Weights of a small mixture-of-experts language model, trained from scratch on English Wikipedia.
Experts: 64 experts in each of 4 layers, 2 picks a token.
Training: a variant of Muon for the experts, 446M tokens, 3399 steps.
Below are experts of layer 4 (counted from 0) of a mixture-of-experts language model. Rows are named router (the router's row for the expert), gate (a neuron's input weights, with its number), up (a neuron's input weights, with its number) and show model dimensions 0-127. Each number is 500 + 50 x the weight over its row's rms, rounded and kept within 0 to 999. Numbers have three digits each.
After each expert's rows: a language model's description of what the expert responds to. This comes from a sample of Wikipedia text that the model never trained on.

# expert 50
router:497486511520496418579498476442451568429550441480526522488465467454479519449535510551625494429472555439524528439490399443536455490554397472493467448515423502387552565496385409518469489430463415402424534451500526450572540459434484397528602511494491484504541518480558457469487459491535466477477494446438517515486596468521574534505531533570455458437541546539500441504502588472582501436528
gate9:509545513517553488431495473508516459533478529552524370413462506566480451420503534382400497462514572597477564477542504596515456490512438521458573612483522515588590433504459482462561485531489553476498528556507493538558439480465503548524486411540465452480563547478373522442499507482406398470455555495488487501470494447481510520524548375403513504527552500563466437477495400506517548553479
up9:566489471529443509436448516426556480405491528473470458500537566493500456592530638498535487502571465462464566491418533450556453448479475539482592392483557513477471514500464448549485529522521458455420446523400549445464507453466460580417544485458492420444484414571515472406526506512536525472475414525467478546453518440546594567460522465490547464518423575596526536508521537452474426427587
gate10:552502448449507479429519546575443458561613541583464522472417457524577401416503432535498499560545453496459506488586405459500504492546611550513567559464493449564477476550495520446463492565470499446556508573542432464558518501494556418482470620498479484564446550499455521549399525477498474462467600490463452549529523510474462487543564524427491504463503481489493575485501538429567573627445
up10:416527513492487619526505558485507444444520441437453516439569532493497569524461545424504509481542511506531443628444527477491487505390467555524517454461478505548541512519558515400510518565556451489444414481534562471492542505579533472585453424422507562529527474537571474471662584491529508583579512550508538523533507495534469598504379587418503536473491486464491524492515464494481487579420
gate11:489509440433482543461465561494516503510432598660586552495550539599538455487500556476508489464521555363496388506447517517516513570465512476384545524462540543534515533399448460500510535518465506565433471419449511458506475510483525501481530469508480520501450518489408551571433390498501566554436496413454443438535417528574422504476549458531545554544540496435432469532572478478482451517506
up11:434525397572580399508496538492414436493528398511527478573553532528557542471419580444652551521538541559463490522496411566494461349479528508477482524590524512429526509506520525570519551500529593558496509462567524528476574506513595507467518476460555552506527530520482495514484512494537480465490411457523500475466470494534435531535448507459498541573490491471487551410552392467516416584449
It responds to: Commas and closing punctuation

# expert 40
router:489431421461477393559578498471506457452362506443550486430471535483452441459535497547551447446505527464530574466534487484573484504490439453493460433538421585567510583545464463581432469461520431453496532433450452450515494413426484449499560552468449466529570484488511547456442527482427451431533480511583519550512575545581533522478484457495468543460528423534492566588442476395558568487441
gate2:462419501508534576577513513507574494506495567393521470468442567525500440391488494488523503512433490480454547460495485539525528625546572477462488509521558506514461478578546552487503515423554511504442469550468491512510535358518473530477568385524547494546500572451565479391527337535544503532532374589468513491515514439496508508487508473464508496494481506500464486455540522374496501409396
up2:493497515442452462577571503404452443583485483428497505623502497420539389449547443481531472531495492469521503511488462526528478511511528486544367574571513480467494467459541514569517555584509539571450510620419502456620482440503551460514510539450489453594496468475522529480521407559510458523587493516491542482530451475480586565495469436517505417581471392445521521529516462566394492536521
gate3:485514474595543596581520520467515569444508462484512470420565491440511472423555531535545391479450594514514509560493433530459560557494404488469469487509470461480427465574493453576490408539507434487484503562392436514476464460448651468563606497527585529578520455430502502497479469475470517478538440559559525501460534498488543449510442399509447501549499539477400553499537469565570462532459
up3:485524507490519555537581604465537607427521408468413615470488614533501484482473416487558493451506415519495489458576547528568453498445517471471518530511430543556500531397526495496534582482576496594439361498535479430536461530498588490574457389441492579471577557467484504513498528519501528431518447477529477505544502488530475380569487505454467546489531521537512498602515480454474480469511
gate4:482488396466517519571512552469470507501615415458511506460460562486540554467405560565578485538453437459429547599585486547503481514522546568460455410457487605586564597533482437553456512459540439478527467491521480519582520553442521497472587572514647506565516580566407437530502506559494479486446501456507435501428557457468511483484544456563468498556541479500499550486471482513484516422481
up4:469508484531511499467553463446465611608443495520479465462540444520588531530532586519486501513563469452493572498470471473475541561496503528441579605526513403471520497541508465511491550540475562454542500481536513461501503476508537415477418537589539498492402489547567520550597471482472596546521471601447473552542520573465572425538504567559545558427487604462513552429582542477411480493373
It responds to: Copulas and years

# expert 34
router:574488620573504457508535444495504491509485453477485504509493620420535573522506526453540536440502534468571563466530479575470437526538469515501459491623467493504530533457458480509468459536571430417509504510499400474470463558483529450443583537496492460591543469502547565456463448529555473457462463604554600565500570447529503504442578488620421569402502516545473543403504485422501419487503
gate3:484530461530446484398612497474535507512500528442553480438500494512430513524437404471561417618482566511474471465430506499537550467583520471476445497455455494501491509521491374391561454479509524513418484433450563519570506528512421585602533458454463439472412472552559516555470537527463451597427570490559453532493492435479496478474424523467537457537453542513510511468549535370500487448415
up3:535470443524442469492492508565548429565583529482507512490442486498483570565524445490592540485499480559485511533496555491590510470599539471482537576530533526544413544514506445425501587500476624482435496534478587465644519455460421539496505457455513482499644448474479556513446555498481368372536544482505552487499564503479438540552545427512466497514466509586526553496460510563433536551523
gate4:581502467416621612448486528475500454510528433536526532418453469561476483547481503496438539546474450501439519433519450481513453354454458529517494503470510521465384581432525410497501438537454465533459474506467499507583507466480405383644506382472511465490509488555454487530556484543540464458530546470599503482463525471483463464522435578428517542486545536432509442440522473488564519450495
up4:573564476506474562555456468462515600579559456463458486481609502540490612476520530489493513488407458439600521500538574524464494464558484556548537447532479450541569470372458571537559430503509497468409488506461493573415421516481584472452523453456497514532533475486453417482441546510487513497413538444490553521498499395544533425562457491362514443531550496459447485497566477494554463454428
gate5:544572438492498458549520513463447531447564524474521525518348527454470447443471464532511468621571476532534483547508601454623448518559553523453460445575486458541492422453545530496566490552445493444567442479530514479561623530470585535575513544488472495549522511477550539434429523557427587536429503521503473491507456430527565569448433517543478442513519469488465504482405502477513379560507
up5:481442435588507414550491467461600436467465469523554485473435509420425439484489561557409527513441453541547505586539536469465494522518506561531436529502549570596545509509624473432477523609495406415603517569541504486537536561498481466553552514559533624485454458468497434549541472567426534454435460507466422525475507458503557580487503532570550451482513499463489494553563544520531502517568
It responds to: Hyphens and dashes

# expert 52
router:522430448522562532582506492465480488455602484471515397466504488466480550503418466471487501507537596419520550500505495466516495487560483508424493482524496471474522533568474398558416490438605476530448563491468334537499558453520448481481561525395497523557541545515533456455575545508568432507460430468445501548520467479549472404502551484563512467389510453530401604526576576490549524499560
gate8:469490396442520569486544451471517476448519544562451525540472507497508412504547493509413530641515436474442475490438398402599511594460526489443509526473543527455443479462437514502529588566369491418507471500443536564486541481440535555561483485441542498542546392505499451487493483486407491545414523468592476573487526461381472544460456525514515531538529496538495572504500524557522473498399
up8:531494564569520514435494476500453417552492470546508525451527548513431471465490564501572469448503462551455585482444534517554476486529545478491410475484467470515481485627478569502447539498496599575519592497505510471539568511498439512444457525516498563409584571502443444523484526497531450498456428431424493522616463439624510524426509483563392527429517528516449566503476521516648555575564
gate9:478502552516374528567481514518517534566467518516365492475520584468505550485454538539499488501443530524540519506484485529416481519406511524599433513486485512554473510502482482500425527615570607495563441540556592572605533488512505554563441452453513515442552558540473405538371502488489546513545465549545502562540561463490418501430533512489558501470558447509533463549563502518552628460563
up9:457600488534476434503481620496506479487492451550459486512530495481466498438545459502536531519399579545426397456451472468517499451515457577478542541543495528581504456513534475539439508472480465471451461535592499482400435491533490398560449530530566441526510537545453476453489420612565372526424448458501509558494416526530523503388500492554433574523639514503540563441511498571521468511480
gate10:473439526487458542543469497504534532526450453528520499478467445369455402496456472512490461414490442424589531463532442534412519527497482489576440427507521457504525500409566429532538513548515479643496604494586576493447457456484473475411421556575442564436453560583472494552537503515476434494454566557546581517561467496442590535472455510502514408500548515470539507457533421499529479451558
up10:544495492545450592514474469460462443499572417432469615463552432520472498462442589441417579507627485470481498572525521481591550554540438560520424534522428457525512506539506523467523552525449500576580501443506512599483503490495448527497551473423568448490523639483480550548533458448403549489465477498610441544494507452512458468457494441530451515507520426460466545457572492515559466475405
It responds to: Plural s suffix

# expert 46
router:548438460401492380554601496483520424451376510445550464459461526462371502487545495556529468451501512481484544475527462510551470526471442463483466520530407541492539595556437466586431481458531473432502523407468459412508503437447521485515516528506493453545588489458539572448464478469463450435520474492557528499528572540569548542502472417496501520470556441554502547599465473384548562458422
gate9:495447460430473513523466539512501473540499531461614415532493477590479536523495482480489478517622552523591532420536390523490423545472590482525523484450372412465594617560453523504442467441479496435481527506529414507498546482482564520478554521511468550538505519507513469465644399520450458487504561524488555449564530487570470609509490509499513399571539520437514502423485529562514476462488
up9:517540488473472513542568505503570561502461592421486567454506466473594529517573516380529471543482512462500455549488469484506473393550539492482548448545406474553509477536342519483492464562515490576635544483532476545392456460390488547511555565478588456528443557498526521555573456477449470542497516518408457483499467472519424543524453558523523501546579487572543491455522435490607508458500
gate10:484446536608454553570380449466447496523543543392497501547513589493509499455474473495500470424516537505449521448557542565473535516550438471363511448531506412418505511471499532540494525515514477536619441515521425516481387479523374522491560484476551514498549537498588439475502457478429485481501450465552601473528437510514488538553419486503559555458529574532442599573495474419462531453464
up10:443473545470495496462571501516516509563440465564507542556492506475482500601529519527379524562466564533415535484525432509474489501452588495569451452546482429447487559548525536476457491589421533443533543484492484526586473506532512512493524461584521507516516449587454485414465533465351449501518488612504495441539540468484440470556579566469466389579426556615558468506510481444440505520399
gate11:546408489489520582537486485483484505585503511473441578560503547582504520504560648494443451444550567517506565443520494528485426511511549469508522494464460496431505474552428427637461503476589526530435500491501387491531484542524494506480398511536582457506459475442530414478590479424503403495418509444468526551457490535510497502529443380525382461503513493494444526581464519434587475514481
up11:616476420505535558540414637539515500445478454565522535545490468393462550480530521578442517527503517470436487468538518496580454489376448530469480485567534432520443535493467576550432506523473504559536463616504494497455584476497510437594505454510540589543405492497553504495499528443463555486507556499414442493520531474456531480522557550576520471522566447501646457481531541464560553525438
It responds to: Numeric table separators

# expert 53
router:514419438413478369514583510432520498432322495448540457462492534505466488470516495581527485440483539467515566465537455488512457560522409479487448525545406534617519560549462432538458477459510491442492546450450467439525493458436475477479511559504522455539562457509536564455462547460400489450510498517509522513550580523584594531533482445489503510481514424588485550537476482442526613431438
gate9:540504513541541494542539472460463470491495464514595444564499536572463564467471433472575540505446531562492512403454509521470565468554476457427451523532519538501485515500460512539440471506511450553482493443469515534562500552452586593476465517612518433461507510467634433566412495497434464404542466491586454500493519516586533552374444468470593531487474529528496670518504468437433428469454
up9:552493440460449528462521516551516550473569491476548416436524453470500425497532416501516508470447538540578499507525555525574522490464540472459485567547538446497435487508532558402477474538519428438555590540468582464464491519476439444470527570441539437642567499566589529513536569517489477558489483521432460554598410421524381441463490502578433524503500503424528608454510520457448551533566
gate10:537483502453485519511319550473472511459513525514557401486537533538469583557498465518499478475487548453590457476539431426485480434525526478512440469574499525543466572564466426515511604472583552529446537443495467559542483445441564490558527490479464478528494426541548452443434451414508467415444428537474479528519518520580604459566518551570516543401484413443490507454595549462437468482548
up10:413514527438521443490456550400521483467372510486547454489526428471389583457454459590505506533499504429450489575539463437448441495447450567425497515478547521564496495407464538468506449527451466534454468523523536549560385511440472487501460463494547579546485548569530467559424466495599530467583522480509586489424516512414569470451436463512522400576513479514540511477497458412436461532557
gate11:569507494512515511502502515435518590486442480483455480519501468520473493412528413554476535567510512457574544524449539481497535505499493488433377511504515594469503514500512540470463535467538506443399531536517454587562532456525552389343607412522460491548457545483512578492507503512471509493447504475512443511468484423518543502481430402559581459469441482570421642502435425450568541420460
up11:471509524522539442499537616527545528468533440608556504479536453463544503584456428508567392533485538498512472500449463424509496476587455575574477541427572454567471498505498524437495533590481470501590502490418414508487494558500539540438571526490524480489487529453529564487499506617511497480426491545524611547672558439571534483518487521427541511526586522508473464540495579535450460444556
It responds to: Mid-sentence space tokens

# expert 0
router:508490406461470337523569498486511450456431518491555413461494536500487449484653562522506418465479525459502546501525422484559449520486429517513503561524456534539501565537401461539427468463499488450483504427514484444549440453462506466493512545460477492540553470499551510457418528497395473482480487529583500506518572518551578536522442487438511515440515468554489518685419538440536524410453
gate5:555465550593518528545501496449473506484535568536538493501429483552556446489471559431506533505471558478488482540429426436474444564490478495496485551509404537572518464495539473527498491505501460483433458367389444463386511509528615443448560522546411572471541481505473465558488511488431474525660460513454532548492492461371512455467532476520532484469554381448486553496559539555516398458519
up5:470483546493538601484431410429450489481497550523518527531576532573629517488415443438439448485605533522566494596507463496552553477520437600565478541452524522548433604534533485454517460559444414543539484458454520510463471437578579485468487490439454611493506400449568500462384495486526445411477488472556515468486479572472485495560519515576476554483505470514480534530445471520502419467466
gate6:577513457490503562446563495550537420459491400424477508505528533569520555417499523373562513567477462468523509506505510543597432526605483419462468476562527438511532512507486532514421500466473443613446482453443514490526436478540472465532464501491504454451549464548429592438532539556419578517457398577515525590532519532515548507503483452528539545476523476587418494479565516446606420569542
up6:491498465440498509526606429456552390538502540481527433476506573547498537570563587541491536493545478482502511512413494422456465554514558523524426463412444449450678565493474610529477430442434524542446496510542428558461456503504531488526471563425573527526430441513536421503514482482484461427458572521500541512501460530607513487493502470467420483440482483432582460466535473579435510457442
gate7:480464513552571511519511549430512582594552520410506442535547507526445518518581393586547450432532508516538607456500465492512492510506528466514505451551550566496519512494475573518472429454568465480505505432419583559501465491466372430527460468497557528554572426461490500496471474477514450555574522519507514486481549525502455516547515516561586533460424390441475505498646558467605615496505
up7:462509519508436572539567458414511483529561468540497489503558366534542576496532566480535463470536472587510518460536521490577535486492497480518503521466527552520436556492498518406494561404545520622448541486475485466512530488544512467426397493551446483517556522523489489466480584554447645488537491475477442629480551551486495437503548575392463482492560434486544592608514449555517555495417
It responds to: Coordinating conjunctions

# expert 43
router:575503504501544502570496464464499586556559494461503511420514554497538532503384498543539460507399487448544478433467382553509446581597546429437481516573457460565435528454458413566479469491576514518493539487403501495487474547444513465492484653425535430587569493508526462433535464494546516466545473497446561552545532524525575453566540474454570451520480530453443555467581526428494495525432
gate0:460518449496543530372490510520456502426516516526558534599485475465459628430486488587572503491581518512530534568454512487523529549481523458449471417456509535452451594410411471445478569558450520490406480408532532568470429499499520515517411578497509404489495577603475426434514439468555398517561479604463550522507514572490523463486488577547474472489503474497423472531546467553532498499483
up0:487520527532493524495433508489463491503550441535503539525558506576560476563455455515466513542495495541466466556510434555451481497522354479523529545511545538474509516481600462548445569647521496452605544482588539492404509494388548550384511498506518452505516467526514564463502472520519508494614490418499467592608441538472570476551545515540565552479409454561496518547538553577466480605449
gate1:546491495504512552494498398547454472455543510528555528477569534516433508575490522532489473536454529546448511544532480563427480477521577450553493412563564429550517524477393534574546540436511554519485459578494554568571509524398583508445447576398476555423449529569533500354519538547397484518445393517534494543478522457571440436501478584498515526503464510520438571404483487477487453541482
up1:417491519511593473514540493588501483471475511522441471520482603576564504517530496469453412497554464497477488607470475520510472461587526398521559465525444486563444517583395462532567449542442552447448524550467452469555541465488466550506649530450480508373466569499406480516455465522474505539497429509543533558556497557427530398556443495540461505584429473464509501471493482400501554501553
gate2:534431580543489508583458523493574432560486501439462488500430495464437522528516509527515487503552584522575458474511524564452541561520579527488454537497487446588574539544536452487502561408491504560528460468415431532530496513440571461421529529496547473537519486477473458499651512621532494441519497569543616462465447571446536546520447552454480457577544482472490480563601545571494390524417
up2:500464325586508602520418513511461493503546551514494467513491535501454501522623539602511463520517507517457551460537469535471553552380507530490448439447530459455438549547536493533485476521409478600531477479497482462439500445440585533502407541472420555416405476410518456528501497555432525545538470538529409489550545494491479507527462452474487412501536498466436428569425547463502418494471
It responds to: Word pieces after Re

# expert 11
router:488430420370474367556590482487513479468299498477523513469503519480463481489495472553508461450512538442522550471534463493504439540490417493475461478570451536583502599544498429575437468479522469480476497435427442453512497459419470477479511555484497463521589449505541549421421529463455445436486477488494547499533588546580535554538464424478489519481534460548487542546444523419556568454450
gate9:480562558528512594434490468531531458472520466453506439516442453481549520534437478458487560460518555479528585493561555535536487585497548471529456550581441488469494517413509596512446535528534468491367635537481420520557469430480546460550482514376463412429520494421503467442516536492482397427427593489491515417448533558462477500471567481578499487563419501526442539537545584484530522475481
up9:465426538567495449485475463533424531503534527451459517522498579386546515449418499469464488419461490443461500493518428573530459561484491512439545575432508561429485509495428484449569575606533593450551579548461529574573471414558368493490440505569545544454438516574444467509505513492491471464502441431467475539512458542560508510425482463590468397468508508581518587522509439563451495480526
gate10:479449450455447533519523563562581447435517519540505494469506498545469451499550543548565492543532566491398537479601585514491494540506506545425456513528509476498596533556528445567520470552547469535517506488576418534530537608482478420378583530420539529524503452489545440451487499552508565389538442443564500457517503567419588489486458460410566556464466524549529610452438577487495424520486
up10:475487549626515536422493569524418517483667541482535435508395444451491508473457538535493468429466484518453515503484517522552490542501583558528546427524548538517470522526418520384537447465510557529517468523438414534512469414524494536455486530513569411500552452464539503555503469465546479491467541611587462551521447513535481529454486586572431458472527480426443471423474553444545580411532
gate11:473484570546577474611602443508533576405449455450535498494495531526515534412497517562549577490475509571522548482473579565503507494479532487482611453473450513501500592541450503619517474622524611512497559487537502488527482477414540557554528402557502573445516440511509499449443471506520467425468472452498492499489491557479505485493522592542466555457448534412355467460492509518583548536447
up11:451482458506505533572487570580519489495425608493554529505491488609476506532507504468556422429472510475502584503467502486449569429625536470561481496560461438482480434494592501451551506598458536426408492500485509465552525480551498506586464456445553504513515556457482511409432422534498595506522524521556504452503516476490423496439594501513473360558509434579403557509540573452576503525505
It responds to: Space, article, line-break filler

# expert 38
router:511424363439469375556583470452504396458354489479543513441474567435418481489531508549583427463482518452511561469560471475575455535501405477497514522525432527583550543494439464570439472458516467450508522440446455495503495456449502482508521561423479472522554477462530544457483547428454476431484463496505516515555580505585583532469474475480484510478532439553485576514494495397575587500473
gate4:558439444502481492418410490570495513490596411461437563484481474465500452508526528541467490487546463476543477506570452453551492538474434580556457548514429472542517483510490586513446510497579583504417474425527564502528571472494498483478613492453525413439517487503507453472490354553474405444460504519467535519553619554509514469476446510479567506482545483460514490566629535489528538449652
up4:498529454587444459528447506554422425622490531500423471492488391482663490469490545526421478555554466547500500557506513574432496509534436544506510431501508531499418501526541546523429407541471561392467481467437518486542472446475513587497423574521508528563442474544465508419509469480533449464499514500441559514502463532438409509474461415429453516442399455541414504525456569476495553545528
gate5:510488426455572408558509450350518471506470527470470525538399546386439500500528542467499503516502471551513438458586563492411487509603446594515523542456475507487496588610459482431427472462448555481491441454519335543507471488491544463421563471524474437497562561478448541558519504556451596508540504472500492493595515480496464505479467524521456513533581484523460506496464524501450575423550
up5:567480547557499499490463511565532592469436416418557512566393551545445518430444453459464552529453539554458519510542563430509470485438514531559436528489526492480522532464587525537528574480566567489549529553618467507582435541446508327484456530547560541551539553500512551538452534429559499465401564508506489494456490469479537440476484533486466443548521491440556550386487463487493585534550
gate6:459478535557608496550559574475537543467603511492568439539429550501530478460476508523490582459436522438565513533537476554484513599538555416417436377432487470544475546546447584535502495533515525449509517477523491549495545558453486543513562537497484539539492526459553463521446470503494415428483467437569479505499632445418393444424460469463472520609494563444448518523520479382487463473477
up6:463472461536445478502557551554458506490444527559459511523606489488469488423492578513512565569400402500533465524607497616514483559490428430530476565505394477474526445401522525489511450431486524578539507493475552464538589511415557508556567479590495568399581478475483432511574498421595467522488458502527466500528375490516474434480455485581509508543553510449523513451457493551488454438495
It responds to: Pronouns and abstract nouns

# expert 30
router:480424484457483401527558500468508405456402507463548477445467511448419481456572500572523424466493503469539597449561458501572466518516413489481472515528416617507515556541465447573435468467502466441492487422480466443491490452424480500483520559468483459550557463532572564458399556482472464468531433492481545545533577528581544534492463418498483535437507426518508534595496496393553613461419
gate3:523562449506622538586454527482481589492432540522509406349474408512524508509497516504495605528472487386544431441449494541520562544514519420538526478495429511510528450519562475478415471466460515591549586480508511474508467409426534510470500421468522428484471508399520428435484478452523459581445451482423489560605519501501533491525444457584452476431532538511509456451465491464568501476448
up3:501560487582548545445469388435406405527446446462404628432527539494551384515469433509512502429483504465495459524492489529534452507575487524548475464502485456553484439492566529437482447378494525451520385466535467507494499459506520442433465524435547563533499492472488566504465519602516516392508499479502471522546555503511553571476494430437562532501488545444471481417421518528499625563470
gate4:505478493573496532553527407481502493567622484533458527414493401504470498511472498527605447505538399353531480483515493520527460572518529475616536502538513522508511548541495438450461520523498484591441588461475499462552602387413560529534498516537547505425513472573481474481541462503520410433525520495532537522496521588525410447493454461582504578502488537515478535530577545419565464411516
up4:536516467553547536452436465548389498512520501538431512547575477468438574540527432492552564563423352481568562450461477458500517505481507522552482509640479504477540490554450494510601551444487422426526524521477599414531615448499499525559477468450549482517518463477522480592598430478513426490505539510489567572550540508523496510539557475582453452410451518498539508563560437496464541489553
gate5:551484525534511491545432507522557456474522504447511469486399415387591456422436541530524463513501588491506524481443513456436555584484424517643515503559506533472512510487483500463471456442510449495530514503499512488534592476510463404585512424463473479581497499481569466429443383478557555455495501471527557476527557524520414471495492471644542495471508462569541481543570603408519423437537
up5:429470412631497526472523412498472538518481434449475403539467565517488506474467535467497506467512407529505454492491537546546522494480464479476463510590456444455464545503495493510489563539454456441537467537517509491441509582553496526452431526565548479433543472528464536502533685508466541393514518461508527489525455459395491442496647526537529443512492548519498540435570596491533553550355
It responds to: Sentence-ending periods

# expert 55
router:527579526520659604485464428399508518505539524529576455479486525502515508488487497453521424565559582512487514484518457507499485603591487440396383566556455524463495552497431481549474494490541520430485545488503474473504556527525491497521560562482547473511439520562521506486523489511443400513526461559421522505613546509559563372468519376491535543530538492582441522509559560477524527413502
gate2:503559479477511533459527520523511535558501475408454561404457550541496498474510422422517488521501548625485442482426584439559586519382530430478532487488513507433587545515567419678486507609441469490477436499501505565499477543482400480512502572539527455570472445533547566472544498577481469447534488503494448549508510410501501440477545457470503430563561484556506541493437489473435511471424
up2:537468515520489491541447568519500473580443535556513520452474467447559500611520483475484467367509416540507626551481415528431492418515494523512502504481496474552499502429510514513585482471552589430590500624506524501486482407522554469535498465461540466568390402585564560463520518504465469460517550461479585569496503407454527471478547421584454482529447519562469490451581502437511530425481
gate3:449514448447604511375496472540412574402564478472504451587541483454517424490452441519561546546560485485455497498488541428433582444557481550458521461495624467545526499512558505524541417467462572545499545400484463456500402549486494497477542445404594464501578443459522450451419501544576518594415477509479488535457484573543489578504571547517439517551499543447498508503490530493495473445486
up3:539476486482496453457548585417453522418571559492497485506450533547536528538535609465498539505556459411495445553520423508448612492498562508519445544534598456553498477527487442428485508523496516454533470468410426444517469420489476530518498412382453500612571592410488528444467493571451537490519515506571449587566518566483493480475496523535475418507586517502440524607463499586447464456473
gate4:467510461492499555420572554432554519546542538433518536497528544583529536455498555463525570537396462488483609441488515558571482535519485400549519458575445436549469554507403528390475505465415518624502471536537534463510550515555481445549501525523466395480549389487515528420509493478466461515411541535498506392375445476423536517471515525533544501514508461485497475436447579502492511476587
up4:597480547444495490525466537503445502509519664529467454577469508579561430554488528503457615630476449505530569586498562505575597542488488473561567519432466505534424561517557516558496418452558499480491525446531494533482456568531505410414492581526548464512481474474471484489549576525450539525508552381469512533499574464490423501518524553542491480524505509501607525545387504455493468539508
It responds to: Inner name syllables

# expert 6
router:538496511543637572550516473456519426509552458425561413474530529496564500455418482549517519552556542453495531422538434482576519534559492480484510495544523442399530553512521483504483477471550460469480606475492386591521521421397504486367519473476513531488524563468623457480518453542503496468441405546448509543562458476491470448518599441548608584517536491578433504525509485507515519486534
gate9:547511476501536405565564476521467427405542530541550514549538533452456528476463487541553409430463441448565460571500507497581450387512583473396575492545487452466550446536445519507528498551437525510481551503446532459474500521489528561545503553448547411443489366515539509472482450560451409479508447395521480491507422462588445485525474403450530563416440555547545518498542457523477446563546
up9:535555530522563384483515450476569482558387483487532493486506551573495606511550450492543568498453524480525502592508480477511530555485468538474451513488554453548512515552398506571503409510524469487563447571472472563587550484566519612579437537502489437507502475487526528425558519463532466533588506591595541450575469450499414504362492470473577519572442432481463524504559482488473569573512
gate10:523481496449524475594495416454468473508672454420561439512464574499393536560480581471382515483565469463439558461497515551486456472585515425554520534438505484481481540456472446499522507472471509462457516540504566478489528506472503449515548501346562472536508519533570500489494604489476439498517497435509472503459413448399499478498445404520569594530499541505594489419505445494430530472469
up10:446527543507502506437637542492538506439471540499532491483555562501529450521472565499495528566566536521589345548470539613470517461497512538534506525674458485503470550528524525481426457477514489476457539503462475543553547462544493474517490597593448430526444596462488486480451475515464451529566589604491522516423473606420437462552557488511505472447432471504470493397509426493521491504499
gate11:457548478561496581539451484525479473498595460524443517486546517490491475482461468476411450538541467453519524506478469522499480583516525572454585445457504534552588473524378521457515428496486500592517503481532479502538535465465450521535511479583471490547457499486453509358498453492592547467581461503499538508438542365515573621489536579526563488585623495559504481444408484520615524562445
up11:467575528578476515532536543447481482510518521427559558454599389475445583426550551452544546474457450529516524455519452418499529444533433490484515465399482422593599603481498553405428507502542475452587459449559552484541515413519425550474541451425605546514486421399476487488488481536505450537515512510551504540461405513492503510499507497445511488507550548571496592467568504523435484431484
It responds to: Second word-piece syllables

# expert 61
router:527508520602531582505479512451480580512544507392518430472467574494509563528479484558475559594570590488535581522580468507574483497605487471411473463599506493532555510453549392534504520464508487418461521489527446525590550518522536443464518555504554522499525597528539518440514495489454439480543522558515587532548538520469457423540513478586552479491577494555407486388605507465489530497408
gate9:517459469520430389468468451529571506540394547464563557520547491427459467531431509427549499406360494434556515521513504563493519540577525495413433429424468511542423478507458586471534490531483454484520463485468528469607436460438528585467473518576625510464519478552453475482604431491473537580430467540511547509491517537461472532536470527534563409503485451452429466540473493589496526538509
up9:534477579550521515490566557476545526532510437426491417553354523520407514483489442562492528469479524486416496472480562537585535531457463499520524563590624555371502445546461559513510517475510490531534475472473438494504478446546478462492384532517411471518554421565505477504549475435480458582482547503496499488513562487474435548604512458490582552575560455502420595468536580495511527555572
gate10:477527490456491508523526463457543548468451540499478515520327516610447477474375505552423523599453436498554479386446531475448548491519545536545467517538448532440458449434523492505540507585539538522571527538461491557544528455509558431560549520470428494494482420544436517519413473455386485497475492555494456420549567521504475592499591488520525405517462542422452539521533425483559439499537
up10:562508500419482533502473500534546459547504588451464467435428482546386457500522545524542531516526556512527540435425591524481551458491549457441485534389521508485485514515538621420448508505491470444533569391556409505489496483519620536465476474427500533519490478408498440534484526548608570542509537500548577530462509493551542467545509546450518537468564510429426472428426490487494446340519
gate11:493487451606486525527559483437494552488456539592594516486485474475460500460555568528471540453524468533452470483484522559407518393474507475563507482460471489539481490405542579508418567445526467466462541526457545440457521592453473487525596463526555557505557403522505506492497533527512463496587470487489532548477369436521507653489457501539433580482528601450511393510483537458442453571408
up11:508523516509526496493450474417494402473557469542550557498533590385566361414525498522520457453565504590436453546524439575449420500524532514466513561472391433547518399470532522480450547526497500509566549539542519556475475429539550445595494459516590445568427477427488456598489514620574476529495529549464584504540521475463513519547531563501498534495510452551454439456493544512504504568482
It responds to: Pieces after Latinate prefixes